Weights of a small mixture-of-experts language model, trained from scratch on English Wikipedia: a softmax router.
Below are experts of layer 4 (counted from 0) of a mixture-of-experts language model. Rows are named router (the router's row for the expert), down (a neuron's output weights, with its number) and show model dimensions 0-255. Each number is 128 + 32 x the weight over its row's rms, rounded and kept within 0 to 255. Numbers have three digits each.
After each expert's rows: a language model's description of what the expert responds to. This comes from a sample of Wikipedia text that the model never trained on.

# expert 17
router:145087114072079109125142163090087148117117118136125109055097109144144132144148133129129125149158136141129153128116080123086133145108152168155129105106130139115129120139089130100162153115080155167108102101086098126158128170100074085117102139104131187147124076140113181174131125125150126174113157104136159114183139140137157220094108095132078106149141112088157165093094133134112185137095124171180113183038135142123078207160162171103131121158104116104181122111179117113122075182187131134097068134114106117125194130137143112165102061098172121218155125160150154138108138155151085191141152170174126129128158125181136176099144168091140200131150049155094114109130151077054164151131069131141151111101126116175156144180103110159075082140106092156140118119186141176079128138157182
down0:165129083122135115105089150074109155133140130110126126130143141141142125198141139100138143131156150122145152124125098144070076145083106176075111159126069129176124120081111110119109060147088148145146164084175137100101148157083134100119150114136159157136096075187154133150154121174168209149121086121178072117125133142182162132146115157081117113127092160102154054125098138144169111077109107197144134125076142109108181080101162140118181182101072139163081083115084079114110158106132155121081144166107086110073129152072134168148067136110098117129081164142113128129146114072053115164131109132097134134208089141131131123087139152119131140220147114164083140170179144100075141152168080114148147075105193120154125086137184136128146155050108128111166110116155180158146151165145174
down1:096100097083113096087198128116132137067143119131152166158148090076112164084097167146161106148133125113171208145150185131195088100143132117124148160180131086121106062117132145126116067125103137116156103176112136112129114145139150118183154163168095101126086097102139170135112199154052116112149157092126142043114118105139138139040083110148146109132133130102204117198090112144236083149133099105154136169084162101114153100140190106077121157148215130152146163144125091140141125112114158137135053097121085140138103147113132177112138102083122114135087127172102132120164177142131111156095168162090113089111122143146155158059146105146140158081060071183061108111139141119139166136118138135153115139121188168136150137118151156165133132128134153083132152135119094102135080113092092
down2:121137114101144137100139163109132152161176109160126131121150163145103117078089096105124137099147123152111021118155161132054128146161130077173122085147108123098116144048105141121120142153169129094139106140114106165151114177154138113111152113152157166143120142091141134132250095154148103072148128133140090109119178078143134144090113144121126102072177129107078181126146162192167187103156091116137146109080141089199128154122120182148116089110093158122116091122053112140167157145097135112113169118125068099130172089174122120129084177102132146177142100114140130160121129136200072125053093217134132129100156078111155184130161126093194171138111110133117094101073088093140139148122120124119135172157116122118185193150162044151122134141147139126129095172126132146130154091086061
down3:162203140134097121117164152161115197164107131137095095103097143172141129104147083141134053112150135130133078180150143185068127152142151147134093159097129118136152108085066111158065157145138155143082160098126121115143121120126082110075099122144156116178129096106130149127182092100154102066166123093135084147161138086104178210098057128097127166106078087107143086141117166121193138096152140159121141165103132131083170132085148195140152152109139149113075083108143146168170135091139127165105098128133170148094130171102150132130089166114124124201101103154093120131143083139142064183117150126163091132158135119146086160071137195080155091117159059094134142117153151114122127058124113084108128149061182192100211109153131129181124152081122123132161122189119119128154135066129137
down4:076116100173133071142114128189165136121130128154119072086122150160160122084138146206154149147141151144103141159164101136146111077148140090135081142154095117055160062123125180070144097057157139183176110091136142120109110118172141142102096143110106189204082124136129107093071105132123158186119157061169071122142113117081110105131154228123166099145070170148130100112143079176124189136085152154109072116138097151084096176137138159118122179138120129107127148148086135144086154155139132154130112142140126122112110129109184085113135155099092086117112119134159117121112054069203159154124183112115162113164199087148135123153140158101144136110185081126135124106166144095090126141087155120124052054157100165155131121160171128073097186121121141131114112148128126111174161141131130
down5:157099120167140106112116110130154154130119154102144103167112153143193120137109119140129113181114058108134126079136074086120116106115125117167151113079147151075152097109123163155050218078151155122130134127166104168122135105103116108138113083136105141120124111154085088123072159045156080096080169146155118107105160102105102132208178090130132134196169122163131080090122158135063135103142150108114130083117095181139134109167112184094120096154147141112106129137112099120143147179156131130084161131127159096067147114120107149149108129096129078071145237156204191241164119145157186176123125076101115124162168159191082152146137163122131120170114147107120118099130149092111113114105168060176130106095150147151055145163160095117137119092115135119112125088133153125181138142127145
down6:110135163089109028137182164094168157115168097119130106105144145135136170166106134129052115123138147145133083140180112155168146127145121111139136167084080096117198173098154110139123121150130117118126088129150143089097118122070198111117115147146137157139109138172128099084136173108110097088094110131116143104129155134157059108170123079167106093110186154150154146135123158111069114219092140151166114136158114168179134171118104141168129136148097133048121163107075130107107129116176094167152089065085110107094182131122055162112137160151169133144130123131122209133114116084060183180203145102140132163175155132133161193122132180084086120067098104109074147156121110123102144152132094138157056146142064150119135150174151102129076121093113124112102120163140111106188108079126111
down7:130077091156118113129191137124087186104098089112068162033155144151157132149130135173105143115165154118192154154105122114210184166115138129128143114171116104128141133139190129090130134083140121133093163137133118136134197119159200173151119150145103104147106152130147185173079154137137145114151098115129166040100107087152125106099142080109103113090156089126084117158104135197116143203126131159190181084137097118097145122163079147167081064146112159110089137138094156160083130133099147091129105142128122122184216106111114148127121082100113119116158093112139165064100180198157131139078121081106135112111180164096092137092136119115166084120142071150138124092192152154142134108140098122111115149123143151100158173128112103173125088132094153105089097118041135109134121161137055
Description: Colors and medal words. Color and medal adjectives such as Gold, Silver, Bronze, white, black, in medal tables, plus descriptive words in species descriptions.

# expert 18
router:160084133142130117140098174124143171136099117121100119116071130135068182129137074115107092123146186159061182132097064147092131147135138058089123153118197114131145085161126077073119106129142140211104188081137090118151093163121182094187096118125144120160110109075131133157140136139123098148077116131099117181093160136140146153151105148145111181153174078126122059115098120132101192164125180172159160188105086114109056149166188153094176079105104068107146111156164155114133196111119122136100170120077118098192144156137147120127086129072129091133122187149100091072133099156122131109091114136172110088102162122131115154095167137162156156095151082138078191133147140145133117134132116176162089084110159155119142093114093126082133137160104156155098154180138119174094165089143178
down3:121110107083165126052140166114108107118135088160121161149068114163059113133112158180097129154105164144123167153115098127117168152143155142167129060107185136203166138116130133170127170131097080183129146157118123153128139105180161142111166124108158113108083102119128076132120191137157110194174072142132113120142171135037065097136131146100165115063129163173107112112142157110171111113078127136141154152125147120172164115119078099173140148167138163187109166152157172114113131101145136148181117122117077158177093140126144124127136095155129126142081116072128110147109125118147127140140094140166116145169194116109127148177157131152101165082088127098134079113121149056060138087145146146147156150118109195167110113092112108118100000129069123173114085146073118149086103066165123
down4:134102128079118106143163165143118167137133188127110191132124117155108142159155057071082114132124157204099121107151085161086106143113159144095119099123175124109119132116120087153134130100121164130172097081118116100158065116065156151092145171139184176109116116173099104113157104165095112127144117132113095126115167128119136106137126126073122145112091121123140102088120078165180066126087125123116141152175105129162147149080152144051145149129113153126144149219208119115095131061200114097125155147130098096132053133135096059170137107168087165140065127148132128131204079135107149123098127079111144081180174179135203149143120117170181132120160054131080088146164151106174154190163083151134112136101118155155102063103094096116111137151093115118186133146175109105139143118128177
down5:125067178087118087150180161137155159074097092152126073156140148113047094162112146130136145077141162111094146098126107083114118167143133140127172121119181109155109142123156073132134173201142110221055080156113168122150108156116172087089171157166140131146166150152100154108125100094173097089153145131123151117109154108097155137133105126111142128162068093130082109166153120109141097099140176107128098170182147108116150120116148164155142148142109107147116172072126110078028136124152171119142157187104164205190150115170128133064149086175084084119114096083181123117077110114138083141171109189123098130177114163143093185109121076137124124129119110109174036093124118100117145115061132172120139079111115131131166132123127162096166131125112192143155133123076149125153111107094153
down6:160155152118142123102122123109117198100111175127152137146109136136145122124101171126108202092093126161134139105068132132197113113095072096135110111115183143098075174160192118133129079085112159112114169111150148124145108160115148144152145114074082155130083177067137108102106098108145105196184143082129128129133105135133105164141156092099135200141125162136127126126128119186106117144139150144102109210137149083073076084123207120088150150103100082114131123063095103071147158155114141189121106159144184104177138145131157095112153129142090142188120155114144171156160067141084128115115079145111144136135069123106084156177172143161171192123198134138143116097128118214100111068083119112131107091105170090153115084094069100133143106168103143105093158055121159171164108167088114
down7:098095140059137129080127094098126101151087135160132133151176158060092074075085130113123126162134137185219167167145196169075159079136116192111116127054142145122154092114140095136083104085162114081119116119079124123128145120142161138121159112099116142188145093157132073083145104081106147166107095140111151133170158142125125128173119146100132159138071134119197074162150157108127091093137144157123121196124111140078099184172092092070165125214201101139082096118086100121151145153099142132086151117082088147114181127162156095129114149153140194165076124166113111180151104114130074146116105101101139100140165154152155131102128164178083082143147148126137140174152144142171151168151122131129137136155173093119125170074091155111121161122149076136116092068076169126186129105112140
down8:108189123119172134128102113127105091193152148128153133106143145179143124107134115098145127133153125106196106176148104165172094096088139147111098124127129124116116084064094141135132136185165191086103127115057119130118143115186068147092130087166097089141175137143090142115152121084173135080089164152122046153100089219145098141150113085121134155100124160136203088139108118169146129133130080078106110093131129094141131167114151123114127171151110120152090141136108080150137162190161127164125170163080135163138151227115193116124143149143162173091132065126146109144145124111164187114169135134059106148121108172142028116122142088140056098132133175123100151106106189045080140128122148104096111106196108119174115168160118157110068131113119086107116130134124110163149118093087125
down9:124129075135127173098133153097112191062167129060127157125057173141197137129110156134151152158145060145114092120079120105141188118171095085111122156208147165158096106182102093106079094127128117101083147158115155139117134149133162147110109077108119054079106185154144095142119172126096161134127143132143183084141138063164115106099129196079132135125084169130128118100180172110158118103177200121110145182198098119111148124147150138157137116117115132171097128134086113112131158135133114149086054134129163152099108118154153126074104113074083131137134135131196179095120059121146140120161122028141181153114194124126159136162080122121130085096138151131177132149150126150128125128131144093122150134058103102099103171142122113135128108162151131096168128167087162114062047129138140
down10:127130138109111171178105142091116167080142147051106125086126126136125162170157131097154172157127104075159148135128075148142142131138108212109137103126113153119112108144139139125118121148165128142127122188155121148114092145070131148165125170094116122139112098123130131152146191105098132156082106058104120059179121134175115090117151198126136082065092120136163091132152119163106163113099140102133097089239138084148126138078165144141124103136113151126153107046112071127098148104125124180105200077121190182076103108122151133131144137129137128161081149148120160114125131117183110127219106084055176151150172116084126133155140065126171158074160128097057062179169096116147098169127126087140120138098117130176060161162122109148119098137150142157105198080099110116095145145154128
Description: Demographic and institutional nouns. Nouns like population, land, university, school and census in statistical or geographic descriptions, e.g. "had a population of".

# expert 7
router:080091196131073127184078162160117111140175100131095105096099146114110129143118180121116108111155141111074165124110092146077126140123145105098121122112045166127090174107136165091180052130147082189119152102125157109090117105140192132189152129198102102103117095161136150122176108194159126178094159202101085173077148123119170188089069147108143123140121103188118141092135160091121102137140072147117105109166119150145103100169134097141139088136096158105180095140122060108159135087052145102099141127110135144111080095110164144094113137123183187088136148131109111161160092149107116111146162170096142134137094151151095115087158100094068135176128103142183090130113129064157109110151099183188150110118145161181127161147207150085122118142122126163084136081096135146069109123135131
down4:149127098143128107150134124143059143065153038176126130130115146068172187142120144081159174100094134166105101177099134140129141093110161094160138125152171121118125087099114127134117083146129105133138161156185067096120145075164135168146040123163078144120083155132141081114135141106131116206148145174156142174105099134154166108176137132142064160114132151093098112156164099098123141102099122149073094099072134140129120162126125051200130180151147145152109131169125177102177141093087145142154113158135170163110154124029112089149118130093141157106137168089092112147142099127152118162134137103056122125127149127044143104108079079113179127140176157136120121105136043154129081121141165113126126160150132120114126085106148175171114062138117131105155155141117208152198108172173108
down5:087155112106129133103137069161148157092120149173102156099085138135133109101114159068144159169122115173161147154127137119130078165174179116180167128181126178172081141131104114103107114178077117103106126058120158151153124159132165132103172116121153086099201126203136184099158123096136104118174126120086058101134134110051148085106088109065195112123109112152169133064106102126166111161106147118135160139140164118091092137105106106108096142155091126134118101141092105151107118122116106071112128181134155119104197146092141117094114119085172083116160185125180097134132090106183047115102129108166148095170133145113111138121086121052077116159126130130148167160140157166182175074102123110139140054135158123131191113160121152083149187156137197068115082187124140119142138138179115
down6:153179153107118195127073153165119130138110139137171147130150109128121107145139169129128116177111179102092138111108112119083051152165170150127125175108101160131167150113106146127082125100103164176179143159067122144174103147084125076112116109154118080155135114127133119189093141169140091134172087166112182140132155133154210094146151108131116090151117183099193141130145126102132095171133147135114100120170134067150088123140137187113129133146097132177178117074053079134124151078098096158065136098142128116133104130172135114136109097179128199135111161166149086122170043163086150137182111111095133147096097131103052153076097173111138067147138131107090114153105125096120184138134071084165156155077189112118149062069150111159168113161141147160089085082168109100106079102114107
down7:116090129171077099102085151164138144149085096123122142163124079144150107117133179078078056177109113103174113099128094085110097124125126141139140091112122150121157051109092118116182100142183071152103178106156151079138087154178108143102152124144156093142095115097141132103071167190172097147139122148086134174127084117122103202146125139155107122105123097090071172071097149146096153134203076160127090118102152144078123174169144164176117091165143140134114143148111152107103132119175133169193132231105161148116126127095149090157123116173091128148146166138112142111136139112117147115157123128168157110130086168175107123146069087082139148089156105155157088190160160192077153094057161132116125120133110116176116094167147124148110113108161101179116159087166182156078074068133101
down8:115153042074140155152154075134110099153124114116069120099162123105131162092132118123117112104158131070185144179122194168130066170149114093185121212136130103159086109206132191125135149105140138091097098103103150121055041148130114163140107119171103137097109115131072112103118082143147115126133144157108101174152150139140117138133078175099167096143166126140085116054115210138148153138116186083099175137117117165136123116103161121120113156088137100100134151086157076149121182189136171160069105139087129135151178136187179159157136153088158097156071124128088168105126137122157170146079092129148136058175153148134126101129136133083095115124142170111120125161123150210155103173113111149117180099105146108146179158093112118115073100143102137099149109152090085149151131111171173
down9:080082140172097149127096148103109080131088098150111110108119081149121124120107077177143100121138148160145123117141156124058077124177147157166161125140157124151055166097097104122107091141092178083148132091091184139161141166108153082146163099134164165124170097030149137105152117113168107130099086118173149174157142072137172066053102092099163140158156171173118116164159106102105198150131144117073128165124106154084115157123118103166151180071145191160118105139152072099109098171182106108132143107145091112120128147109136149130124078121145126124179129134115112066100107126177145130163102145109158110144089154121096159154189164143178121083119117167115138085165182134089159144148144149145156076120149122037172186128126189131094085144170102189109109161073097148126120074093108
down10:152100178098168118154128062108142211098143152138125221161172136088113135121110122135138147127133146109117136188144091195107092125179114148124099107148091132100153185208138108130113104100169117049143030201149163132156112127160104105119135147129153130132105103126140160122119094122117106132116148100094083121133116122127161144162112087136183090132191159179117175134093112092079177124154083137124101133136135077188091114067108132130149075184165157108113189164124080144111094147103114170141142175125123134114096111140062145108182119115133169153129103101155085142058074091163178070149190151116111136075098117128099160119170123100155107143130121147079145097152126092169137157109160185081102071104168113086121158142187171117114082118182112120128078085122116146143126088092127
down11:110164130075140107093152115122093129119199098154146104149085137143122100099112112135126197170129150135110122138093121161084102119179075113146099091156095111077122067136117129119091105149159134108166129118095137143162076158131169113124156130066047095212069158121136132172131136088160125141126134091143124128122132075180120099139147108156086145099154182129160123163204154144153087135141153176170112090194095086137119054163143111180136141153126122182141167166092108107070168067102086110167187092155053207116105130141171109118119114098125122106136122143058124069117129118150132165158134160124125126080149155104116049138153117145184144117151165126117186121123141152133165122113141072049085083165158162109153128076152119148187110134132108163094136125105205122124072130155114
Description: Numbers in tables. Numerals in sports scores, times and table cells, especially after pipes, colons or W/L, such as 0:58, W 63–55, 16.

# expert 46
router:095120090077185117094135107186133107140144086105098140141134138183074109091108094198107137105101116109170108175082061146081107146115138114128137131163121198149140105177145135149163127084096171124121099163129109082099136116092148149101137068116107170143176170100102163099190071209152101184102132146120092152144071059133165160166145149119071172065125134129115160140109119172104125121135150169098151137112121169139144089176134116105156176128121165116197195115148089115132065141110135136163117108158179146177186107130139172105118065128102187160131122088087154154137114093105144155178133142095150124113095151139130134107113150070182057152148155160128100127208145090163156117085092097093088163137104174144104096119097136071125118093101091157082112137137164106062125137107108
down0:122089124083129204138141147139092098178141119152100133141171133108083143119158192134127154080122054116102160121093123173156100117129134127061183135139201166119103135094167118140082103101162103140108072129152178148136116133131118145116125121145095140118106111139162145097117110136169149148070085164071091125167087144136168130150143103102083145146129111079156099056166093141087152131135166135125146177091135080100188133166136146141098125118101136174152078102135153135173106117194072113082090119157134145163052099121121183080117139063196123161117158119142087131135093111081128118132089166145177093126128122166110123094085165117168112152194168087136190171092106160110137079076171080124203103136168119125155165161079146129124102107044183102136129162163147106158173071144118
down1:169153170100140084187117199143097102117144118103098118054105103115101158138066151133106082099175102162129123175182117104121149157148127131118104154126190149122125146091102128116150091151079126166065142129127111116151078152132147103173127187111122147155089103133157153167140166126172098087173134052132160107120157100120158123167183135073149095138092176149130160192099113149091130142112158098172090133116121162138157151089129147166109084153127106141147137175095135112171143110171103167118133157079165082065113129114143106150139171135143115099062086101075143181089131099132045105160136117154079085106180112102066104157099180076136175135105176113109101124125191113128117083105163156128117172128142134200140130171106170115103069087163122157172081114163134089036180147112116
down2:100093138164116109096134147093135193118127131092121113060082174163179171138136166134141099095103125154138121125100144139140199143105161112114087133142103096158044148102111117162155080083129149139211195124116087157172137140098173132181106134139147110074114128130099088113070196105154169089182134089117159144130165134130160044109144217095136114058084140094164106129088147111088129167145133155131116117139091088111144152175105118162106080123165184121142173114129077139128213080138122160095066154105073128093118134165152099130101134103112098126086077088097183114146070121126125135104114097126151095162149119130121148149145136098148207102149144118092172120128150169074127128149151141166125159124177104129154120104104146167073082191141172155115109060132118085150153152152162
down3:158167130148150156099083179100129110122123128143136130144151108103137108136099124148154145150153098150098158117122099127096121127121165160095138158131134144068111102162120172069146104122161176152138112129092116094152048121135146088138185185080074042142140143149162099110119073128164123094156115115172130097180102112201110215131120141135160141086157101096124100144146164131140146086130177132135102147098121161132082130090082111114075047146122197125157097119096147088091140123122117095085096120122187110138140080105103147174091135139191111086127130109164102147093064113109100155148081153149093095134196127113158093142122133189174175175226154108137097119172125107130141101121114195161083104188191129093083128138105124125161129080158158169151176124066153162042168132135131
down4:122139128179061120141145120139132178130119082134134128100132106129106125124105126145063138145084131132091137093123073151106159095107146101121123165135144117170183110093139080140168103098146143147050125106100106137129148159059126163118140117070129144196120088141167145161066177154140174130132135164098112128099131077222145071169183109116145104139137110114108158115220167109153135088135146116161145113157135095045102181129142178119128053127136148096084154121175104137040145183127121023150103104122156103143127117082139181117097140161162090102119196149152110130168159124153123140109123177107132137078150160185133135084107127120141119194137107132100122079153090121156177134155086108102121054074111091143104092089134126123126200130183178130104140155105138128158171131176131
down5:115091158087163114158064101156105076132144159152147142156139103168075122110165134163064158104125120143160087133174142139157143126106140133162146084093097139115107126122138103209115100152141162109115102159204154199153148134078087171119146127089125148152142143119094109085158124154121139093110121148130084100131131129170114151159154112122131077155152118148094185133171150136119068101197183052064161167142131142058086060132102114120160094096107093139070103140108102158151100113105101091188173191140140110174186108097175120070140104135114162123156131090140130106125093062135081097172097193159121196083154104144139161137131112114128105168163090145185123208090093076162123191179127170069093122142085136120171115140147102101105081081095120140138111119146120119112142093122125
down6:108111137161165181131146141160069186101113136127153165156107165126174171149160167146090163118172118140181078146170175124130092119177163087148113131165096197124182144035089138124128111056156109129157112089136116163125150139068113153158184126145122081112085109088146039169093134161135139104142105111130121118140132125128153135177161173160105139157206183105092103154147058160056078087101145134187088104116123127100100174134160113100151092132143160134135096107122083083099146077024116136204138120118127098122103140220122093120147118105143127135130126122142155140101143109089137094131151085136186170168104129070121102145138123111141138101110107093125134169132106127139132156106139107072177190079094146127150050162102151153117157130138149087099147070128143114095116146150115
down7:182156111189126133109146152086119151130134187136101131133140117061123139167101126122101102102142104174141128102122127091099088094124115113140125105145124126119103161110130134119167138083149165078127145097166109124125191117119122136164115150131102149133152119139155096146088103144124134182071145166144079111166114148195189060125134150147121121128100183144124121109099064095110099146103053223082178139094144138133087143175113171120086179138097108075206148142148125123114108165129152106084164144132118177071047108171106138102151163107091115122121141159143149132155144129162162106086101157188150150099140190127136137151161090153052072127100121196039150132116082189107104109094151143149120120083112170115115057149140147216160149097140152113150102087051165145174080116169127
Description: Place-name word endings. Word-final pieces and plural endings in place names and other words, such as hes in Bethesda, ent in Gwent, ies, ed.

# expert 0
router:120138173097198101102116124107087204147060110146183150173108169095111121167081159169127119114121103162165158120090080143096140094143121103127174104129065149140123082125109086138142109093173099113139129113133148089121117089160122095154161118201100094173072095163153075098140075109110109114180145120086087158167155073167117204135106107144158125119127135164097103112144124063084135150118139182188137163093088071171093145166125141114194065161075102104191131085179130087138148138132107136111088101139139117149141174120149130101083116085120127114088164134121139131208127142108089187140158099087169101110167157161101195100080139072122123151137116198105146144132131167128137120134135137144114107096177154121123121098158110120100147060048133161140141114136161089063129160169103
down0:089113101151114131151128095134099142144085086153130111175077152152117190096147143156103122173104111136142073118132143146101172095115157135072090078050147069079095137053125156110130151099115063087160147109120144144095120091106072096118120105117088123123108131173098129173159196143091156110172091057117136141100148150151088124155083164150114137113136166088116134048085116117090131165120143156136158127104154142178165155110152141073212128163116164110186185124118085138185123137085190136094111135111150115106177102146150157145091116073183097130152130177068111155153082142165117119066122146148121164093147191189162161110101120091129112141169085103101169179076169126116184135128085092100168151131177172141125094116150123155071186134142101131116128188133172157151129138154126
down1:173079094113088182138102124079124147146113131145117150113113115125177133082168150103167134076114179135145137097106147103108114108133100119059155151076115166119080138086115067178123116121153123114195140196141109096150169123165156152101144101161153124064151150153091150194164098088076134099174186145156135149143148114141145149093081151191105116107091093111141152177148171165136125119176162158172153115145080142155158121076188098115134144207083113141119125117130089114083097180138162099102140150196101070152156144118129122129147100110125123183120166138134088145139114167218095117129150075133071107068141106107156131136142106171174131084123106177131131147104130088186158081102092079075132081055121122136097067139095145101087124136098128100123192201156127085118147125094103
down2:107147174137123086147118125147094178092131111100103111141143130093076141119099051227159114176166103099083163165184131130154126095126143069156128102136164073134184140106135136119106129134083154159088125061174137167103160083145046057169155200101099131117151125156111140158073142133156141116138129167140133115091119111140164077132113168102175098181128188132078123120105096164132136179071116102138131066156114155131105187132111172140131117138093139123124171139150122137104066148170124165147124141097157154107070141136137122120078171147187095096108137153113051121134124096155051104122152173191103150103130133124146160154150121129150104110143132124130079127120136057117124150118121086119089138095182108112146117196171121163106139084178158159156052130092129134201183149086111
down3:123153148140086085103127159121117174080118119156077131068145123147103143202105127182143151134115146190173114080181166150142104157095128120172091094105099123176189104136121153150086079128123155148123139060126052199094121143121130163120158154155085178137081142159128154216070152129089184146044101132151195136117116094087162114139138166101133155143167120142104102143136113089145095119106072174179127109136097127164153065070085185088131163098141080118091166164127122141081089168104095130118143104141138123106099131167161120165067110084119097134095137161101115076108100161112141115128160133131096152140095146169121122173116107182115105179147163152088109090097158129095111136119154153173130173149118073086147095190147149154156134114140134115116064090114095117194110083189145
down4:123114093160099106122160120118153068108130175124158107154122186129112105122115159146125125075167146157120126100126158137088166162118151210122085169148105114087095102136083141109105124119137149151114152147145122093070122100135123097084179091143133184150143193124115060105109098134074147140111065201092128112118130110112172048118110168122117092087158129142122128143103090064075117130118163154131214139180101139164146164179149161193189116110209147132153121087064086139153114171140052132108179112145123110123177112159187131110142082153156083089157143051135119190111150105105129111104162129182093174105094116157121141131138144113133118090142161172140182129129122154134187144138113076068106102082110163182131079138092107080129105100099123184085104117089113111161088134147167
down5:159148101109172117177073117107141172119110185069169152091131162153049097103139192125166180172120113075155146176099130169150156136155099128158162138161166127161127163146090158132172138165108099137161125123104121136089154154143105065182171121040160152151142152113142116097172147162125133105141105096109079117107093100052098129077159133113087092110164117135109191076128132108094124131168189122121139179155146075182150100100180189124211072164082175099102112106137099157117130142162153171145087204130071116145113117160054144116121101101106093158125068129112077171137123084122120138124124170182169133079119118103156169116148083102111149065144110099131101139120098139098164158110163092096162134148120137140144096167099081078105128094134086135110128163129121093129102164099121
down6:146075137092220151137080103104106159146132155184164103157143111107144114104166150125165118114115108144123131145124155094082176126128174102159183130118124122102095104148066144112121208125144093191057043124125094135153102169105157155177121159085087122089093169144070154087144115107170100115070117132079088138111148096103160118052124113139103142169130115067146186094125073130140110089160173081109166121126178125142179157177095120156133125151074141143167147064142084106083091102178125082122144108105143145132074122127120126128146063149111114121169137053141120129127185155134127129185166128147088124144118137164083107119105111098192127070150153123103174146130096179157121118160181135106131095109176095099142130153140148083173068130159102184174175101147115143086152116171159
down7:124132083113133171144166153126131166094111121136144103120133107143153100121161155146104070120064092100152172147143119123119141172050118137100122135114129165095147147097173103105116097067095150124089125093178105077070127128075163179181143124135172116105192144111136087157128193131087139107100107149109098114136142149103121159163119208102158068152086174176180157122098209136132140124109148109136134144127148175165061104150163151144129106094137177128128121182142136109097123148091119128124155171137077122083105130186167123112105141122139130100066173175096117188131107096074203115060088192167130088127116181174141093114123132102103116115091194116147081086146100070079141125086090148105118139102180160117118170113130132111127099148070071183142143147126138117109114158067220
Description: Number words and quantifiers. Spelled-out numbers and quantifiers before counted nouns or "of", such as two, six, several, few, most.

# expert 16
router:100081151091127140113132118147117139217126110180155124077132090133169117136100153136098069163073170065140139154149063161123126179137151095103119113130113127161092161174075130140166107106097146073125100192077076118094148153151117183135138184124154132134177104077162114118095089147230116087148188136100169182125109108151109182114150060096101135130144126144112181125128094143151113116122102173096154120085120161147113158180100092094146148140133107087091134137101104129067097142192157098143097158164173111124192105094109105084163135119172185177211100108158136114167102129092116166103134125108143068175117156123182099129096114037175119132102101183119119139120137137152180148154123098111177131113170077097135140130103138100139126153082052133123103124124113114092112092135103
down1:122142109134114087068127131045099192089099113107088160161124140117116146162149114152124119171157138140187171107176078164128074105151071152172105123157177123088100166131122106137119106098145107119086103096107186081155119100085154061125092124129110055179099128121104134169117176094099153186112051150117115093104198108133115104152133104165164125147110123175189097129157086158092107203145160170134147170062137114154111173062154132148139120173087155120140115087193104113145124092111207191126118162143137147085146111119118126122138183131138117172052106131139093128158105095114161123092137083124132151150150150216111151087145139104141152145115084101129120071169103172102098049144148143130113134093161140108145143204140124132141116128099118129118143080155109111164144175183102
down2:117055133137106144144115073139147103151149118141163132063122220146114121111124145115140069120127135127130168140194117111078101162112101134131106150125144214115113141105126190123080047097122096095131140126106167131117140119147204116086121071113151129149127085104117116160045113183137125122098199119127138100138064115162086141185143133123176179103079143127168170115129180141133170079158151111097104112112143075116113199121141160139116111126115095134086164118140169067149135152124144183134136170125097193114165172078095109110110133164180154153125079113164129094087136167051144179098167085119101093058168150116160097076144101132133123089133162119102147106150210157173066110119119104149113083096128168155119127093102163130137121133095148196129135176081135135150140135174135
down3:173079137129119087216115143125040095110172163125132136052100180115164145154194172062147114178156107152078169143139081156135150157101141146127117098118123114106177134103136111085115142087087193153090167102138170163145149103140182083092106144162106158188102096111141130102068170159153104112121132120115114124180167117082136136125088103138102133165128131127095111114145192076095135187142139104125151090151111159113145142130060108092127174103102090117127117154096075117123120122128165075132168150097129119127162112186166129153187136101076105148115110168169102105161056200122107115160139143172130148066173098127104118090147165069168135096142142169115102107121149139072138168114063188149108129089163137125082105102180139159149067127168163099166137157102141090146142184129102
down4:176099092170122052164166091120160109152156050137148147136104142138156118112122095147102108176109175120133110144150117127116115157100076089148145138068061164115151083098112146121083158159114097114168128142091193151161187089106125176023138122112198160133131125132090080189101130136183089152151149157175159127098107099157109155167110138100087088143173126092080134132115112116113141121126101085169073140096130164141142137104107114135138190145118149061122094107204131082097101155167109144147132078141128167150141148171093157113178109183165176112166074169153074119208150165112138126161165083147104139150159103130139120150120130129140171142114146143119069161129081173127120114179117105165077137139123123092070070167125096130187181120100121160092122069120085091137129119117082
down5:194117136174123132172142116135111165118192107089110111189091151141168080129133179078108092113108126075096136161107138153104139133157088157152096150140125101176094094124097084143139161171101136140096108145112164133145066128169136173136106075213079072111110084145139152113171164101154157088117124103127160135118110128109134082133106133150104147140119109181090131137155087151138114153163184106145144131149118092150176122189101165133154151118116193152108103074112135125068128114089203156141193121092123084049115119147123104118141120160133163169117066149125180122104093083126121156059129178149138166056139098167161125139118188061091087088105172097088078157124078112135133116116182133121103187081097138161215149097163093148147065139136124108079159114129171148074119111121131
down6:114153187086112096128101073129148157148112122137092139119092104099076177158116093122108123121110161140128144087135087123050124091094089123159137140135158108144088141105145111157148132076135174123149065139168130093115134118128164146088155167090126139128182156187107150118090134137148150063139115121156137114088143101116193193200140180078141142132058162165195169099097135108112126116069123120146142125141129165148094198133151171144096140090114119095075141158171109135085157108161163173167184178119107103083094131111115099108090133082140144175172144114117143141124134126164062107117113160131055119127171201110155135151128169150174108140116085126076101031164160076052136106107128182066097137185137137133111105163181172098079138116095127152145107140158115138065185125145146
down7:125112142148080117115184130053131171092126133066071162105127162143105190155162123125116104101114145105170118160164153156060134141168123169127112129124112078086135153134160112150115087095191177075156223082125148143091156136124165156092115126116134118140117111144168127170079210171145116175105136113165152134106140111145190117207134122107076194136117132158161093131071116121083078113151111171103137141098142084124097120144108140113097089104128187139156129099111158095085124168112077062105134135122148140089146174118162140099070087120149116133134152130161175117130088134179099107135141110075134107119139182117092149091168062123053078150152182119144134152124139108093119173111146115167178033083121103074175080156147138132145150134125131163148155131119140076169131199146101
down8:123122092126145126157119110152106122128084112164095100134189122129140124126127117162141113105071109141159134208109126106162131162103137144169076141110148177133051085123136116081108163128144120166158167100129133122084164113115126130126116124190199089060107111098106138087131099169131122167067123106100142119111140143141114186104129099122111157097180134059111120177136197111165122128129113103112121150131138115149148120135085135094130103080139168185060140142084073170178154040078138130176055090158151089199134155128132149116131153127060091178155097070128131117113155134094111121176132125099116111145151076124097115135070104086185181178124118092199111100157145119163137092170084159126108153089187126112154138141176174172135215125195117092123098144107144177185163148103101
Description: Short mid-word syllables. Short word-piece continuations after an initial consonant piece in ordinary words, such as ret in fretboard, end in fenders, ash in trashy.